{
  "n_layer": 10,
  "d_model": 256,
  "n_experts": 128,
  "experts_per_token": 6,
  "d_expert": 64,
  "d_shared_expert": 128,
  "activation": "elu",
  "moe_layers": [1, 2, 3, 4, 5, 6, 7, 8, 9],
  "router_score": "softmax",
  "normalize_top_k": false,
  "routed_scale": 5.94,
  "balance_loss": 0.00221,
  "balance_bias": false,
  "shared_expert_gate": true,
  "init_std_router": 0.00604,
  "lr_router": 0.00224,
  "vocab_size": 3773,
  "norm": "rmsnorm",
  "norm_eps": 1e-05,
  "tie_embeddings": false,
  "optimizer": "soap_variant",
  "lr": 0.00402,
  "beta1": 0.95,
  "beta2": 0.95,
  "grad_clip": 2.0,
  "batch_tokens": 65536,
  "seq_len": 1024,
  "train_tokens": 492300000,
  "steps": 7512,
  "dataset": "wikipedia_en"
}
Below are experts of layer 2 (counted from 0) of a mixture-of-experts language model. Rows are named router (the router's row for the expert) and show model dimensions 192-255. Each number is 500 + 40 x the weight over its row's rms, rounded and kept within 0 to 999. Numbers have three digits each.
After each expert's rows: "comes after" lists some tokens at least twice as common just before its tokens as in all text; "comes before" lists some tokens at least twice as common just after its tokens as in all text. This comes from a sample of Wikipedia text that the model never trained on. Tokens count by the router's weight.

# expert 99
router:510460476547456522513467491466517552487535423529583487435481540522510460552514489468488471466501522449524526574513531525517464549464463471510463496488509533521495437507489520539443504549496586
comes after: "17", "15", "13", "16", "10", "14"
comes before: ",", "°", ".", "0", "9", "0 "

# expert 53
router:454487471481454531465465552446534516522450463547442444455430540486441443430478466545459545537456548552463523516573536559512449562458564556438463551453501536442527559541510500506533532527537480
comes after: " ", "of ", ". ", "% ", "in ", "for "
comes before: "\n", "\n\n", "ri", "ist", "g", "form"

# expert 56
router:453486466485453524473471551453538505529435462553438446451429527488442447435467460555452552542452555551464525507572525554507455557453555555444463542455506536441520553526524500500538530523529475
comes after: "|", ")", " ", "\n", "in ", ";"
comes before: "- ", "| ", " ", "Votes ", "Candidate ", "oung "

# expert 104
router:451487472483451539458453550453536518521441455548445444454427533480447449444467468542463557540453541543471519511580542552505455555458567559444466551448502540446527552537513505501531531520529467
comes after: "| ", "United ", "/ ", "199", "200", "Total "
comes before: "| ", "|", ", ", ". ", "==", "alth "

# expert 124
router:443483476477449528467465545450538525523444455550444451460431526481446448443477468550465556539459556547455514507570533558504453554448556565452472541450507534442520555537520508504536527534527473
comes after: "|", ")", ".", "a", ";", "information"
comes before: "- ", "| ", "The ", "te", "ia ", "o"

# expert 57
router:450481474478447525466457545450540527521446469546441445455431529489443443439464458549457548541456549546461520499583540555495459556463561551438464547456508533447519547526511500509526525526529468
comes after: "| ", ".", "1", "0", "2", "9"
comes before: "| ", "\n", "|", "by ", "; ", "% "

# expert 98
router:425566460514495595484511495468476509568382487523463481514502516529418496504528448537455539525515542482474571545530493492492452545462499517413470521579525526494447541475494445477479510526541579
comes after: "| ", "(", ", ", "; ", "in ", ","
comes before: ".", "7", "0", "8", "5", "6"

# expert 49
router:443502509556414568442457490466553550463454463503538438496436496527485513502538477487502506518531564487491523514532541499532451487414496499535472542489467569497475512628519587524471522512612561
comes after: "–", "in ", "(", ", ", "In ", "to "
comes before: "0", "9", "5", "6", "8", "2"

# expert 47
router:454484467490454535466466556443536514529441472543444451456427533493444443447472465547463552533461548542460520516583530559504453562455556559439462553454497533440525562526516503502526537525527473
comes after: "\n", "| ", ".", "\n  ", "8", "–"
comes before: "| ", "|", "List ", "P", "8", "• "

# expert 36
router:455486468486460538466470551443536516526448458550446441456431533479444448435479466546466560537454551549462518509579536557512462556452560552450473541448501544449527557527520505505526541526539474
comes after: "|", ".", "==", ")", "===", "|---|---|---|---|---|"
comes before: "| ", "- ", "==", "= ", "== ", "==="

# expert 78
router:448489473486458532462466549448542518528440463545436449453426527486446442440472463547458558542459557543456525524579532551503457561459564554443471555449505544439528551540520504510534533526535474
comes after: "| ", ",", "; ", "–", "(", "/"
comes before: ".", "–", ",", "of ", "; ", "/"

# expert 76
router:435544461533501572415448521522577539531441448506498461504463495574444498499531481526432534538533559449495541460528483471516438472449494533494474573438485557482483522522494502518453537531563559
comes after: "(", "in ", "In ", ", ", "| ", "- "
comes before: "0", "9", "8", "7", "5", "6"

# expert 80
router:450483474483454535469463545448536512530432463550438447458428534478443446450475458542464553533466548544457520516577529557516451555457565554449458544454507537438518551530518509500530528527536481
comes after: "| ", "|", ")", "/", "–", "such "
comes before: "| ", "- ", ".", "–", ",", "/"

# expert 48
router:435487472509496570443434555481536518535474444506494465463501539549462527487505480499455575471537546435468537486542500528536472469446451556545456561476503563493502489561528467505442574568528528
comes after: ", ", "June ", "July ", "September ", "March ", "August "
comes before: "5", "4 ", "3 ", "5 ", "0", "2"

# expert 59
router:457488473491449532464461547444541517520442461542445447456431533490437443441473474543461551540453547546449518510572527556500455552461561559446474545448513536438521551534518507504533535529532475
comes after: "| ", ")", "–", "201", "200", "="
comes before: "| ", "- ", "|", "– ", "tt", "our "

# expert 29
router:451505476561458491482494523431568548526517476472521444529440522540494446479533470542484530540458528536476524497509501565523468521444467509455443498501463554502500552592568547513492512540570547
comes after: "–", "(", ", ", "- ", "| ", "; "
comes before: "0", "2", "1", "9", "4", "5"

# expert 70
router:453490473493455537461467558456530522534439463548440439452437532486442445436470460546462556534460557555465520515588535557499457554449560554447469550441508540444522551531514499505535535526533473
comes after: "|", "go", "well ", "Votes ", "due ", "number "
comes before: "| ", "% ", "eign ", "ward ", "ce ", "ces "

# expert 28
router:453488486482456531464471548448542519524453462549436446453423529476437444440476470557462551539456555554462516504581526561511460554450556556444467546451505532449514558542511503501533531528538473
comes after: "| ", "\n\n", "200", "201", "–", "202"
comes before: "| ", "|", "\n", "\n\n", "–", "– "